Experts of a small language model.
Experts: 256 experts in each of 9 layers, 32 SwiGLU neurons an expert.
Below are experts of layer 2 (counted from 0) of a mixture-of-experts language model. Rows are named router (the router's row for the expert) and show model dimensions 0-191. Each number is 128 + 32 x the weight over its row's rms, rounded and kept within 0 to 255. Numbers have three digits each.
After each expert's rows: a language model's description of what the expert responds to. This comes from a sample of Wikipedia text that the model never trained on.

# expert 48
router:134147145103163158172175115132089079155142204124121168148136086163084113147162100086125175098176099128081119118154078173084121115104119151185076138096083124108112134129104109071134165133098127062110105158095094132110047044137058136101095147168066078056160081094160155171120087133070163130132184146153094128124101146126141134169141071170118151131147154149140111201129141136076191145109101127110136107083147140129151093098087143137123170112116121078130154177175087152137137137165168128114086138157153113107140166124126118102145141115131154149110148150149142144173191107063130084
It responds to: Common English first names beginning a full name in credits, candidate lists and tables, such as John, David, Michael, William.

# expert 2
router:178110117137138103070134165131099106177119119128158136137113118046108169121136129102109133146114142151128169124137138170139189166126100106162135079131128141087135124131168118079135119198114160121140171190150084065166142081134144147084106156115135086101119076108084100087166099112059186182139150138165114108194119156110191113167157132109098068121170137072124167156140098122120096127092107095119168115109099115097161132159123155098171169109086098128097147123149103150099180110071133119145173157140141141187141106123175141165072156154078131105073120186069137107063194057122165111
It responds to: Adverbs or participles opening a clause after a comma or parenthesis, such as usually, especially, thus, marked, commonly.

# expert 8
router:138181180112118104109123140133153118189193175168103195080132142178158168097180138153117165104147100109115083097104150117088184158174138065139140166151141120145163126141110112156155127147119071124091147173133124112132098142182155117091147141142147134129132182187181116109085170127135128096104129078132074182119119077118107105153061165087124123119134121146132187152106135184135091137158145145132150152152162078156090064163178140092141062089174173118131157093152093149130123174161066102158158108097127108140144067107086168173078051134112108138125056158132076140097116128141121143
It responds to: Head nouns after a modifier, mostly sports terms and place or unit words, such as team, League, Cup, weight, city.

# expert 62
router:135111123156133124098142126139088076097126119166111094115120117085125119131111130079115171130096130122147170137101135157179152140172071090141159105107095177174157186074180177148106161147082213102127121124124072147149129134065146116168105117065085131188142128147092122096176094136159107158105121124120191123178148181136137183130137180124161188134111102097120134082154109091104124086171130169109116172137139105105146116118082115083098129124179141130078154154142079106111136150115163146152125148191172081069098101126139064097167169110089125140149105132098156179181063209071115156
It responds to: Vowel-consonant pieces right after an initial capital or consonant cluster in Indian and other foreign names, such as Sh-anth-amma, T-aver-a.

# expert 0
router:120162107145095137131155103182106132137097166119147058131097063078101112157147081155091173110078090165136225146153128130128140123142094150131159101094107157153189111133125125079117132136050153102120095125138124132174156135087082067109167142159103126156159166182108196114126123161134180144114130107132112179153177153157179122064135122168129144183167086143114101137150142110116103120156128155114122156167126106104163112132158148088116125112209056099111067169097104110076189160102054120146142120200133108115093085116105140100081064138170127150153106109176126168164111142114112122
It responds to: Second pieces of capitalized names after an initial capital letter, often French or accented, such as B-é-dard, B-ey, W-ard.

# expert 54
router:139134105091138060144076093083135127117113102155116119144168096076075145172101120132109078180099139123169162132141106090150168098116180161149156123154115135136178092185202173133140142128110145151152134171128139141183107169136141074099058118168172129155085081129091148102141145136125139162165120216113171131167110140152091126130190103169177099117160156164125121080112096148086100123156113147098145173129102102101090120169109143158158067112140144202138117067185080153143134099105138097127118073087123112094094138107138055119068165116126086133108123137152112095127091104141131027
It responds to: Middle pieces of foreign names and words, often after N or Gu, such as Gu-id-eline, N-ild-a, Ghe-org-he; also do, does, should.

# expert 45
router:132126113167194175095094159158093159149125054179125136115126096099128149128160148123138069127215116194144184097183126110138091130114129090130099115170133168120114098066117197103135164144108081133130116101079138074162183109146180054082111122135137133163111085106199161124126122105095162129102132098129109082092116116099157115182139123147116113141149159090162137084116157136105142078159110075091096133158153152112142176129126095136083190116095148150126115122080083063125156125089161112165121197162134130112123151130134154170103128119125121053134177134200076179105137076101143122
It responds to: The piece over in moreover and overwhelmingly, plus parentheses, percent signs, closing punctuation and place-name endings like -shire, -ham.

# expert 23
router:130136133078104113175191156119103148100203103113172178088130184094159089104143172110095179111112134142091168060083113208172135153132162120204112154069105125095142163144126155114089165159148159150088158126146091132149063123132141101144132136117066154137133137120104133104132156109113127126113109135144095110130074129147159198118209161125114144174133132149064154132106071124097091154128150112059114109109082094056152170126141143186096145090113129179061144110081131136166151099121145109084145113113092162141126134110085126124061093120181136182103070115150166174114145117119106125
It responds to: Opening pieces of names and ordinary words split into parts, such as Sk in Skegness, Chevrol, Runn, Sab, bass in bassoon.

# expert 35
router:119179142098090168112132155166139184189092163139164122103182091091121135107153154183104171112108134172111147146150106171104151162098106194123161080042175127132143100124094067135089107155093204089177114098138137166096152133163064133103164097112128153124129157163105122107148134105149130143115180114156177090146101176133155102067164107115107168127111040145139105135118072160133098154091150134103119159183087124092140133158156121062153101097201103118081134150113095136138132097145092130165088175165164120126164138179057144112097161123086143121118075107118117156125190159116117107
It responds to: Lone letters, mostly capitals like H, W, L, R, K, as a name's opening piece or inside abbreviations, e.g. Dwyane, Hajduk, BDO, (HHC).

# expert 24
router:092100133058128073121151154116132125099159142150131154118060143116177140161159116179103089184160156117137199153106107129162072130102084139144133117078127160160081146076062052133115115165142140141108194089112195119131099139108111105170159194162135090112119148150140110099112134141111092117105094085138161172077175128100122129136171175117123115161150092161117156142154164109215102164183113064151154112143056131118117150169150103123087132165129151133074123171171140102164132070143156100165147152077131104133130099130181098134121154158117061158081083105117142097125146150112190158
It responds to: Small whole numbers standing as cells in sports standings and statistics tables, such as goals for 36, 93, 58.

# expert 50
router:130116121149097161128124042126099116111140127076140098115160198152160131107145114086190140146094102085089120172125097089227094157158144068107152148226109125100143079191144162169115153116175103125117093108137103127106112194130141156149117141131126158143124139142125145119120098161139101162076101134104102104160172142134120121125112137159151029096203128126070157149143147078127085124077123157178144105133085128143107152161111139120066118103103125064138147109176109128139135138117177092072150161111086207123109207145150139103165090087117139125079165153140162153152087127110136120
It responds to: Middle stems of Latinate words right before endings like -tion or -ted, such as tribu, recep, affec, adap; also table divider rows.

# expert 34
router:160076119136147142154189134069164163114126120172117168167080143161179085046085136124151137132128096108111212137138102074117081118104091170143150186065168125130179130120143115137155145130180155105144061133046113106072183147085122166095158129110181099134135127135116144128156111132117156109147167103112118140104091132132096188091100167074100079137120121198162141162198089133131149084187120112073160130162120075136096167166106144117134160097108115163135116162122127107174125146127116144188085064108082119111131126140101098117168172150118134100140137146121163085137172177093134174
It responds to: Pieces within dates and month names, such as day numbers, the comma before years, dashes in scores, e.g. Nov 26, Octavio.

# expert 36
router:100099072126148132165113140115144088141128178094181127142130112159079175148092124077170106089116097185115130142103096174087124158101138105163202101138135148156124091173074175088132143159080149186125142121146113112126089120076144139152152139107127108112089125093083089161089163124118128122055126121133157175091220104106109170158141154149157163144150150098172124082134092113131185148149126094074105093101091154132116153133069139204154115141098155195146169165131183090131111154123133118156134114112136109146169060165112099176160125089167128091093129171189080148073205133127136137
It responds to: First three digits of four-digit years in tables, lists and prose, such as 199-5, 200-0, 201-8, 180-6.

# expert 46
router:168159134131099179135102124158168039139136093160181052118142103152133092143115101152085130111113083140178166102147161154121111155060146181100121121102110169142120084109109174103067160118091116174179073084149194098105098104076101100117132118156110139123087152131143161120137096155111164112086146144150144102090121127127137177114127119104129149182194173097121140097186106190131138116068148089188117176104094121149123061143104116086087157178147138187141097098129140162174100159140149092165166114136174179123150132174133087074116093109123078124135082167155157083110111132093108162
It responds to: Opening brackets after names, titles or dates in infoboxes and lists, e.g. (age 43), (Instrumental), (m. 2002).

# expert 37
router:156141105122157177115151129140145144124128100086073105134157105105133102124060147155112111122114126166169124120076153101104122126148159098117123150099142154178128135101139081120101161147181117073159094200166149106109126121143164097162088091121168113060057159128125174118157074097078128092167172167068108114161123079139077062163052151086092134151106133136215197117141082151086196151183126151080049084145138068126105113124102134169099086117138127160085084145109158093109134135154142139144108072141139156139125103124107122180130143103118135085133139181151138202131105158116142128
It responds to: Final pieces of place and unit names, such as shire in Hampshire, ville, ford, York, London, plus division, series, season.

# expert 26
router:163191156114132132114183168126160154204185090130131163119100145064163179133126169179097093098101167133174165098112134109098151117119113097138111109110179133144159147148181121126162115131146136068131099110161100118134222092128164130128116069180154079188114159146099179127109132142162172099127135105114080090157116131112115088196075162085112147102117108117102151124213128151096126108134068126113139159120168080087150093149180126177179113112108097155099120111111118147110192051126086151081139166194114113131114127117105138118141167124161109111106092165158079077128090173099109141
It responds to: Final pieces of English-style surnames and place names, such as -ton, -ford, -ett, -ville, as in Cumberbatch and Baldwin.

# expert 38
router:051164119105140120108200152132112130159096087133158114112149091094166133121104125108100158164163070144148193135136119114081102172108141120098130135080128123133141107147089138093068092156143180116157102179125111113087084144070099172060126190105095093172099175144153096109131147107141137183135134138152172175191103168170124072077142137100150142133082118088133123162164091121119183135195222093112111107100130080128179137137138159124146125122157085026125178195117138182144119095159135138102140127129120156102119058154107159141164129110092130108076152126126122139116120171120150166
It responds to: Second syllables of foreign names after a capital K, J or Y, often with diacritics, such as Kop, Björk, Kokubun; also year prefixes 200 and 202.

# expert 28
router:102113125085109149102139098064154125152101100161139144132096165155073087113197144173081171106122139131079065118130108145110142141097173154153133143170162127090068117086095153108134149148190103104125053195135078155113089172156080108087123131110167090153127098153137119090196102151180141106169110132163116110133100145129114144105159172135082178156164090113137099192131099145128109128143157169156152125165105104116130100117166204110110140069129175132080240079119112136183102142154154162165126118080088120103163187113135139139118069104156146105136095134138101065107120089117123134
It responds to: First pieces of lowercase words and names starting with consonant clusters like sh, sp, sc, th, wh, e.g. scale, share, spilled.

# expert 42
router:155071164150117142128119079138095131183164116151136102104106158134122114100160154111137201141105115123174054103140127106091127076119117080107169159091109165135087120197087158170095107165161158113123115139131122139124131116149125163121100161146146137016123199148176121143136160164131130087106153090138147115113125089136092173166085137060146099167145149176114157133118108147101166182128165179098143100072132113178118097133125105061150050141136153168131117079211097105182098146141089141120112155183126076143176081098120139099181073147118130156122082142174109160150135081109128127
It responds to: Sports competition words in football and tournament writing, such as League, Cup, Championship, group, Division, medal, team.

# expert 58
router:115098115116115158176122129159127076173160190077111059106115113125079109083169135155130178097110147097110070121171116150116172100084095136133115128084095134056111224143135110079150172138113165116141131133104166144137100098124144148134043176155124091121172152093175089145168149094051156164155117158142140184105174191204117137139175122135148112169125108137115112098077118107081155144124161114161097120117160138079142122106135157126080157130115150081142165141190126143150114169123179101098044178127128136133107168102111156104135142116136172106129119128156183170123201093110137122
It responds to: First capital letter pieces of proper nouns and capitalized terms, especially V, Ph, Ch, e.g. Via, Phase, Chair.

# expert 16
router:128156127092169096117110072081097141158193102069119120154136139089128122107134103090125048170132114138087179180132138116191147173160121085125169092077157106176085095172137129137091100141123138171129133138130181140159156200147111124082148115090141109157150177131110164081137144116196082151114087165173116157169120140122086175087126146095188169150154112140160099114048075092130105175144143120124106185159122132094158089100091117184117195183142160158057135085106102137120134151112104155076150170131138113133099119066135135131141132106156123135100093154129080091091142137123192118
It responds to: Middle or final word pieces of ordinary English words and names, often before punctuation or suffixes, e.g. waters, sector, Doom.

# expert 51
router:140108169147108067121146129085152135075147135126149178186155168154097114203152174103103129140124136116109183133146113147184121178108124107124141109107086097059152168174120131095129074110107161159090167111072112072166145148126122151143088095130108147151138086083114098087167138087122110138180134120107149175126086102115127173166131142164120139095152117104134119184109178126131084113109144104166137145155075154192143126147158121130133172105116122173041116079122136165118079133087120136134104151118073086108126107104255153156137173155112106137108081094082126083113125036133116163
It responds to: Subject pronouns they, she, There and predicate words such as found, located, close, clear, often in descriptive prose.

# expert 22
router:109103137133112123185106085105118080156141127081150081120136151085081085138176114141137116099109109140109071099187119114106147098129157138118132116147125099160121198099136131159154172156210093188110069124134152196140112070167125152119111140116106103158121162110127077151138179159148184081128090051113142109133073168079160101139186138143116119089164103162125116079186113117083129150143169090173083114094175078042116106084158160146136097084159097146162117141102175136203097132161142153123172165153086144116094134139095176091133137090122123117129084139175144126080093174127114113
It responds to: Opening pieces of non-English personal and place names in lists and tables, e.g. Palonsky, Nagy, Izquierdo, River.

# expert 44
router:113142130164152186168164140197147174122108158147138058136145121179128093117131122133161125127140141159114131151118121100121137150169145152073100106195163116066176103145115139116134119173078156166158089152081175112075083122153149098133127115172152071114174172152179116148084113113155150083183109153150109121146173108182107102121103139116124128152123166065090147085107129078138074105162122148114096142112140110114171146132117059078201082195116089137101075196105155101096162163141094106089187152075091126099084066133089152093132146135105148126148078191128167156133148117105151109
It responds to: Adjective suffixes completing a word, such as -ic, -ian, -tical, -ological, as in Romanian and Arabic; also the, She, and Seven after S.

# expert 57
router:107165120134145088149097044149129150150093168131082137127050108090101134129096114125130117120174101170161111121126128135115156124104163128137134093156147153127183103157092148092185145086162120163162067152126088209153166143109138122089112069170136121150118178175158153150097176174144145115149119136138089150101121080066085048116145073190132120108110118157159105107150165154083132164074107114156084139072146188132118107135189151110119075148179130120196098145117160109113120078163124071154113162105098141144100057148085111139172135118116096152153146107118148070141112201167136103
It responds to: Word-final pieces in foreign names and titles, such as Colón, Université, Marie, Josef, plus bytes of CJK characters.

# expert 6
router:176136133168172132115078118140153159072160131091127066080172094097111150112097111133097100132160082086123168167164102109160115109088191105100101091132089090114150132101150157169155097166135134161171176114148139167119105130174120139150167129189160188129018132139103159105089125166149076104111097133101156134126095177104076134114109078206132123124126150131145034104135127133056154132116119133090067108140124171148097149153110167198148139168092104114123108103111182127092154103181141088170137192085111149140131129132095169158161163133114127114148173155110105155100184125097101107
It responds to: Word pieces following De, de or Fr in names and words, such as De-fi-ant, De-u-teronomy, Be-au-harnais; also "the" before institutions.

# expert 41
router:135131122142076123128137118091123127124065146140164125095178132185133125131097154095113208100092105155180074125149108144125128144147111121080138117142163104070115145135141136136086117162106127073116122137120134092160111164187181183110142177168133200075140109177131198162138096096181145187125094087127109114123095150148135161107107138094105150152125145173068107184120078177086093163155129146175173089095111143109128103129081155134118061130105133158164143112106114143061106133120063188139115093102074099133096160139155136141104091129155132159156158178063177153103214105126096182
It responds to: Opening pieces of nouns right after his, her, the or a, especially m-words and kinship terms, such as his masters, memory, mother, wrist.

# expert 9
router:181125111148136150127138075183197099135176229146082156088072095098132100110126112151108123114105111129153120117114090076130146137107128113148075105080169132117187130089116085099133154107057119143148081147167152140100144151150080078121147139135149084177141173115152145101165123154142086136063127090175103120108157074125092155122095128142139133164105106176191157121167156098099142130158095178071137203090093079151121150108127132157125183068148115082109140159178171076122089141108107085128172117113081106154176111116074156156112139183143144147116108140087161092186135101105125089
It responds to: Suffix pieces after digits or stems, such as ordinal th, d, C in citations and ranks, plus adjective endings -ological, -ical, -ieval.

# expert 52
router:139144101176141101145094165136164125096145134115124134130163117202094104148129131135161131069122135099138116165113107126138131176099107097112143130171142133160115159179109143093143104166060052132127156095160098112091103127132131071204095071074126166082142154110060145146171075105092107156179175160077147087127131132157136135150109164103149115132133167112122100130133091151145156112123089184131095100066121121162105144069097103104158179107120125109141119095110096083103143122126170121147157147076166188142096100134079204075176209090099141084192116080068123102108122191123162148
It responds to: Middle syllables of longer words following consonant-cluster starts, e.g. venoms, revulsed, praising, tragedy, prosecution.

# expert 13
router:101073158155130071091112092106128154137135111112143155096071131137103172106149128117165141113128130121131133075136198132116126086160124114128098189140083176171129179059182133139117102142094060063164144185095140097145118139066171155119153148099133164130080111127027107126155132162190084115162125124130141103110111127093111073085108085122151192084119142155171159084140152074155168131081120127090148142114171133168112119151096098142154128098205047176154083095156087170173145133130141121119136194131120116117152138161090138091170134118130182137139163095172144151177123137152153138
It responds to: Prepositions after verbs or participles, mostly in, also on, as, by, into, as in located in, held in, started working in.

# expert 29
router:178111084132115173118149070141104174097174093157111108159168157114170174046103119122122137169117197119135137149065118076085099142128103097133175105146182093121080096117135086124131144155135064096138069121116111116124069138131157164164134111095136116104173156069108126140198089077050148125070113182114130094086126090113115161141083168107178151172114142105161082103114179107134130109102172138111139082125105124159131145160083078170158195183091126145069148107130138095137099173118168167108089102161148102167103149086123151131133167106160082096134176153094115127134091132115105153
It responds to: Word-final noun suffixes like -or, -tion, -tions, -er, -ory right before a comma, colon or line break, e.g. supervisor, Productions, category.

# expert 60
router:097147147145167087120099137095161129129131098116110056135112085076142134090100082105143101160146102161124142150113143081126146123114133138142114105201158140159165056162127173148123090100092149098116093080161111167162105131145154139121070067079146168136091100145051160086144090129177130159152094157137169149179126158119121048157151121183142090101153180172157184083118117150104077171181138116141124135176075121116145109128104134122151127138153118106128164103095132099171112117113150099127197185083092218083106124168121105087108094139142068120112168133184108081161113185120123087
It responds to: Second pieces of foreign place and personal names, often after N or u, such as N-ach-ula, N-ank-ai, Tlachu-ach-ero.

# expert 63
router:117124166100110200173150104095093157143088133100131107085134124060153113128116138111082059115096092117133161166079120140151084098071149154124111101101185117082093079074161113147145168071195104131176052102146143128083116162143189165135135108147134148168143161139176072140128174076178142156143087116145141063133098135139083121132114170096113109124136148084178101137160133186116102129183182137086063106163111119146157114136166171098107135127112160100141123198083148163144124148067140150172122076125110055118120168122147113155082164084144147125084162138135158116116127163145167140
It responds to: Short mid-word fragments within acronyms, brands and surnames, such as MARFORCOM, SunTrust, GARCH, Sampras, often capital letters.

# expert 39
router:119122079071094155094153096094131094135150148119121067133109089103088153102173134156130158134183125122092102105153106148097183165106130125159130099120062060127115116134070087170065145096072166158141120186123169161112116144146147136126126129132130145145163137171151138155102154129095162090061107083171115125107173124212068118155145101139116105166123175179098153149108096144132153153077168162105149112170134184099196087145097110084183123112124151134118149157122164128167063109155081205158138134132202172095111093104123107174109105118079128143166080172127143127095130084135154074
It responds to: The word the after prepositions like with, at, of, plus city and league names before teams, such as Chicago, NBA.

# expert 18
router:158078117093116126137158086173114146165172156127123152156142104136134184057144142158125140103137102144088069203125123165166175118087141167132160119077152076123099131096114123114187114164080169096132138118166144129141146122119055138177018133120095161127165097108107124151139093155050159194165139138131173187098166177171107097084174126124144079170101140153126074120082099150097120108122160090128118102104086177182155095118083124137123146144142165114131111139175094143106120130124161092130071171116173149082106097124135119130147158092124139130131108160140134155133184039103181109
It responds to: Single capital letters or short capitalized pieces starting a name or term in tables and lists, especially L, W, Sh.

# expert 56
router:120178088145103094094120137136164148080115129142097182167137115151129075118172106072091174152095140137118037063108111131119138171184104140120193120200091129136146152123146123163109130119087152146094135133140116106151117139191109185092114137146100117097139152118096176092066114113055149099106126172164119133112126173159157158135089154194107171166103119116166195150182173150172121142119122107150134083141107154150145131127093094124120106156129102130060118031093119170122098198141133117104091050048115131153133112149184095162123119116150144157178089124120107154093102107113110119
It responds to: Common nouns for places, buildings and settlements after the, a or main, such as building, city, town, area, water.

# expert 59
router:112148084151144124071168163134155124126143116142097141166114116141103105123110123168156115110158166116092128073148156157122171067098111141108121181067154166157160085128110143157194094130070120157144173113028147130158137162119092153106144162109163154139114092113135106044083159152184063137151101131169167144130133146166080137088096053114117051097133118141144120093186151129184163129081103112139126150125137110124145146174144131097091050098188132104159117104117154117139107168113112191123168172096158112116147163159198073139150098107171167076164111147136121116101163091143119177
It responds to: Function words starting a phrase, mostly in, of, for, on, and sentence-initial He, They, often in census statistics such as 27.3% of residents.

# expert 43
router:118126107180126139188180099090153083071134153151138119117159166098142153132131136075107091109163087164184150163135157119063124150143143113117069143107182141145089147154107152129180106097093096102150078125119154121185166152098134115156138068170173121129112169151131100104158094144104125084144104081120118082101126114085105063144145112143144126095148081083123154128154081084110151120076120122121136122156142170122127085043081068101127143111173155110167089140096121171117148110138110098141068049153130134106167102131189193123117206141124166145080178165131060151157121167131130058
It responds to: Closing parentheses and quotation marks, often with a comma or semicolon, ending birth years, acronyms and citations, like 1864).

# expert 49
router:081137131164121164092145171077182107160060130105126176169161118171119092112139088139103179124138119123091021153180111152112149153146161086088137175183151096142121131149070165156134092171118116145087111148185151156163117055163141098166134112104118132144100140165116099126152162107141154153128143164141128172164179137147118169057080162100068116128104168119136172145101091115097099138094127138114132145117100106100145134149161058110106099116099161135144051167140108133093112168167127122130148090082091069138105123151156144102069093121138116062207137142056129164087127113144106095
It responds to: First piece of a common noun after the, a or his, such as jud|ges, premi|ere, val|ues, village, town.

# expert 55
router:153150117173063067160089167105126144188153098178162153187129140148186054179146127179163173090088095152162097084152143159074149168140141147120094103159132141161140121072112193120091166151155071097169098123129165060106133121096116092155106140110054108103099171114148133109167137118138180117090125113120169076174091088100156113139128119157118106149142120112119135129123091145115138175103175154132116155110133102136137084104078085108101146178141133146170106079084137181152109140098131071102140119173166118164138169155135149126121087115173135136152067190131145109063090078171087125
It responds to: Opening parentheses after names, before birth dates, acronyms or stats, plus who and modal verbs like would, may, must.

# expert 61
router:129057093143100132165077145127136142149108106096185106061124175093167160109125083115104091124232116107105170127111110176084165154188153120093159111092135149127145075110120095135071105114145182137106155093089178124116081133118139116083151140077132147116103092138139105122147173125099133155101186095096153119103125109156114093098165114130170108196113150117068149124154169137114120122155170093113114166097123087112121142120100168134144083104108173151121167142085103140090127178111099120120111097206149139096127110117079134108173189089172148111089191188117111190148192175167155181
It responds to: Short vowel fragments inside foreign and Arabic names, such as Bal|o|ch, Al|o|jz, al- in Arabic names, et al.

# expert 47
router:155159108127122151079112161125155132093181159151120119150181094180108136174084125057156107089126174122075129114150110159190159056162084121144092115167097129141120095136120187098176178127161126190124121087099088136128126181107116165171150165116157173168138150066137085118102111100142092065107212139103132167100153121181158130096150125118140169112124134107150097135108084163227152117149101064097157137163122123150115132166134127082099137160167148153112154094172120107111105142154148165059164093139144152107163181130089113132108087099140140040113136092140104175139168103105147155
It responds to: Field names starting list lines in infoboxes, followed by a colon, such as Website, Born, Genus, Draught, Frequency, Diocese.

# expert 27
router:089096192064094083167098182067153089081086142167114116083176168090127147142173120158133162140151142051168131098119131110067126108115102143152090084128102115153043167092105065168133137142121152165144163139145121148131125126143197092182127119129132116124176142178126127123157105103141091114194094090156128191109127072065184081142133083141083127125147115143157162207142163107137115162153131143135174087163115169118095138110128102105131156124115053168127107164168120099139167091148095140168110122118138144133126083102113091138161117177157073166127101101079115109146127087148167156
It responds to: Whole numbers and final year digits in running text and tables, such as 30 minutes, 600 soldiers, 1981, and scores.

# expert 12
router:124079111117183182107091172086122151137063096140162130155154048110085122066149142096144052109138073121111077099151159107092158108128122130154076146122101171137131140169102146119077091168141153118089149163124160184124072076117133128123097121158114123149062104117169139134159214126106079099144109154153126131120084118158090138159104104127144180129107136151112165146123142111162093149076114200128123109209126149124163153147112112078159114171131128126116102132134116145164117182124136172117154169123187131137168075188080135073150147119098147088167108119144064145039167110112085118
It responds to: Prepositions and auxiliaries right after a subject or noun phrase in prose, mostly in, plus on, throughout, at, had.

# expert 4
router:155102133113112142098113131150081123136102181116125132087081104167102123171143182090107157137076112132178095145138195094126132070151146226157093143131048150130067172102087096135100088077113144071166177158172175083196061141077170156106141165119158111140172093090082138101147181143130068138148154139129153139151118158104171133132145123150122164061107138125162144090053168069115181122123099156124135163179152128126110134133153122184127137138147099126127088119141090174157161134137140106093120089173163108129166160141165100127118159123162149168102137085158163104163094097133095154
It responds to: Prepositions like as, by, in, on, with right after past participles or verbs, e.g. used as, produced by, defined as.

# expert 14
router:136125142154126102098146091143130113161153138114126123104149085162110156096125134081111087131134198163083130099125198121089110172141116142115075110061181068079135140180159119202162120071190155044138125114177126123085179118087141133129121141132124137098115111121099175131154095131112129133084078169136160128184143085085137081125130145178134144145085165133100076198151093132216072086130143154138170099065153162150162170121099077114131147163113160113144125052132103137120097124177135191090101115087101123140145120157189145108160142132129114129117152054147125084149112102139134090
It responds to: Line breaks, mostly double ones, after a sentence or a heading, before a new section, paragraph or list; also closing quote-punctuation.

# expert 31
router:184084116123162137166089108105128147110134109098106148141152177148104175135177138119120113085100168122132119082106139106180125183190217115125087141188092113090163151154150116100161087117147063166075137080128140106133146119115112132109098119130099112121167116132078092194161112118082041129148139159110154094148126100132125182153073192129144130111134121132140133167133176155158097084081087189163188139091159179181073091178110140153079149122099113076096119124130094108098127129088122086148103144157158166093168100134141110162174099108151069180094125037124113105119126119113111125
It responds to: Endings completing verbs and plural nouns, like manufac|tures, sup|ports, develop|s, flow|ers, often followed by of, to, in.

# expert 10
router:126139194100159096095135140148086137133124149089186111121094114086114112168108106123141091127164113158126114071133121155120143143069104148146102127182094115127169202069105178103132104134161092101165106141125099234099140135128141101055181086126069088145124059124156148189106109100138178082145103077143101077098105107114133123147160082166068149113163107142119146138157160122157165086147105103129095122116139132139150096082213187146200126117124141119157138120059153103113090121128102162142134148168135150134130079166092168130149170163106102151119097150172132113120069213124114114
It responds to: First names and surname endings in people's names, plus some place-name endings, e.g. Thomas, Jobson, Lyttelton, Ankara.

# expert 53
router:147133101161110162143120095163140149183109154089158142084149116202173152142093100095150146130134119145176142144109127082108136116134084087182149130145141121080069110147159147125121176113104058138110098124142130158126115062155181138158152090127106140164118128084090118155067101120116144112100109109124098104098173115106140102101136173135140192159157146093105130043108137143123128054106080139139074111113158201080164135143109101221100166131081161148171128084127109146100101126129153114119163094085177102141097164145097132171120139132189138081212188106083090152170113159123156056
It responds to: Word-final pieces, above all -er, closing person or agent nouns and other words, such as farmer, soldier, writer, color, minaret.

# expert 15
router:144172143132145172137150055082097131073126117126187091111085101124114121086147124127104177114125126080192096131176144118077085184130172097137115118117136097112084138113077156090099147167119145081117184123176071128130139094161156136112166135160147093136084150131179147144133146121152099149120096159150089131134133169107141192129105159138154156156054146143142101085067128110086108132087195158121142105147159118137139103086152156093126063098148112080155187149109187135141103165186158116180095094065122103157104165126103171166057059129116135123153135156113118158156057150160134061
It responds to: Apostrophe before s after names and nouns, as in Foley's, Iceland's, father's, plus words in album and song titles.

# expert 3
router:094129107130129085088113199107126112110115140184114115157148129121139182106101124146155048157147101134102181170134121159116125129089151140082118091154157179177146126138138141075125143144079066169114143083198164139112116161164123079106166098113139119137118148062141098123154152136113169100146091107126129115137160098174145071124179075168100096115082153144151036075131111144125138116147151092129148143143093129111132195097147178158127156067122177070185049151115124162188111135115150098151106068100115139126129160091181199121090187172141119155156091154078091125112116163100120113
It responds to: LaTeX subscript and superscript openers in formulas, plus prime marks, apostrophes and odd characters in chemistry, music notes, Indic script.

# expert 30
router:114120119110144139096148078122101168125147205099144148151112091148108123125175119104108140093083132116129051166108117099081162115226109170119144111097083115106077193070201131116065187127073175195177148159142147151142116094060123099141106176094149138117134115074136120129157146148095112150154120120125137139099134135138149133142113125158122195161149154123050117172134150101113070091094167098141106146150142131109152106119085166130141091189119143080177134182112173199080122155104091139168088092071119140163098098128165117141121145129131137134186122181074164096109132128104121098
It responds to: Currency signs before amounts ($, £, €), plus modals and hedges like must, will, cannot, approximately, nearly.

# expert 7
router:061135152170157094116144158152180067080131144111113153128130173175131171135148098107100115177103134178105052138161116165146139099151127142112125127150149171181107143161209170147151176108154076140104188085124097071097123133082134154189123146128131111078163171132166084193062092129147150092072172061135137137086109134143159143151167154098133157158074135142147123093094148137182166106099139084113120095094123142166055070130117145087096147188163169146129140097092125127081120113121116095153126113086096130117105106107126135206101089128123132099110107097127057104146119122148077123
It responds to: Field labels and symbols in infoboxes and tables: coordinate marks like ° and ′, Votes, Candidate, Location, Born, Total votes.

# expert 11
router:198129140136122101109135098157168131142115195117162144112109189144105122138085104115124114131168172079135192183136072096117147072147120115123116177146138142083192139138133116158134164099078143151103095149141119137141137156198164144129133129169109127135155130144171092120074176123078179106121082104117141133136124084113101161108110109133173142154178146069113080066069209049167140122093089092163112119095114125105151182107099083163137157119127163139166138150136173122181100130108156134176151116130138112108055159145116129129103123149126128186212065104070173098109090095099100084
It responds to: Word-final adjective endings such as -ic, -ical, -ian, -tional, -istic, completing adjectives before a noun, e.g. idiopathic cystitis, Presbyterian Church, Indigenous Languages.

# expert 25
router:129104101135090112136198135079184148120083069077074107130111163174099118150123124193094158129148185087117045077152140105095105134148094158101151209134111142156152084159142138147138149101098132151101102144120112172053080151155110150101085136112076126115129083166099129112102131153186061145121128139113179151133080101081118110118100144140130135120109093093176160192124145149176121171177161125126125173124106168173131090068084095133124160195156149132151156137163069104141131135151131167165184092120087093106130155139193066158175132141143125156146155091163128118109107086120166139
It responds to: First word or letter right after == in section headings, such as History, K, FM, Premier, plus final digits of years.

# expert 33
router:074112078145069167072130135107145092083205134073136125145125112177124106135106165119119159113120127122096070135151157120178123150119098089108134142155141146115078104156132104173187170091147147159053176116190144171143105074096156107094153122140119167123125093169171123115115123135155151155144148129132134150115181091168114104065146152142178084127153110136149080183156104149170109167178083072186148131146121113119100165135115056097125135091073149163190195202180072121089131144148153141119167113121088126108113198083148108106124087096091134162151113146120130150098135080109104171
It responds to: Words opening headings or infobox labels after == or line breaks, such as Awards, Honours, Born, Genus, Founded.

# expert 19
router:123129096114118172177126140163146130159073090129153199087069157122106166109108072166146154123174208090151107143142125112159130114114191178104142080121155169170167081194094113119127120095147078079076111149177106100162172148093120163141065129120153127085139114110122140146128139131132109154133101104113126123126138102159141096181125110070134144101174110085105136159150166080097171076140147116155098141174169129183113142176096139117143139110126172192120181134152101117087133138137167090089116114152197163108178110105066109094147137145203058104074142093107105165133097077148094155
It responds to: The word by after directed, written or a painting title, plus plural endings in headings like chart|s, entrant|s.

# expert 32
router:127067105186166084125069150108149127109074100141082145126164158132134103093148072120132128179104130152099170175155132088171031147120149111107177134143144115107097102117139158093125107149144105151070173033162164104109151107142090129119154171123076170155153132111098107194120089133168043082119136170072168168082133137134135186155127149101137112144132135183108152118043127145136089164080129170132084147153128125150109130127114100075156095129123193103092119121102113091141110139149165161121102116097138119108135167157136143100143172162077114153105097104157186166083155111190146096
It responds to: Digits after $ or in tables and figures, such as US$1.14B or 24.80; also inner pieces of Latinate words, such as ex-hib-ition.

# expert 21
router:168132130159145141167102140143148159105122103161154122066127153083155112118121182137152080100160129151110154114132104144147133133129112157107089136171123154173156084134091110099168107096143102166107157061088156119128185116157152174114191119072090168148139105094142117150097207180084137100114145145094077084083108112075111136110081092070077152087093094107119064120185148106083103155123113135131182100120133125106050070080155120105121156123142083116160181119052140098069133139198131166134110143130125144144140150113097184141198152108101133137095158082117146166106137205112091162
It responds to: Final or middle fragments of split proper names and rare words, such as Hourgl-ass, Bluegr-ass, Sier-ra, Al-ess-andro.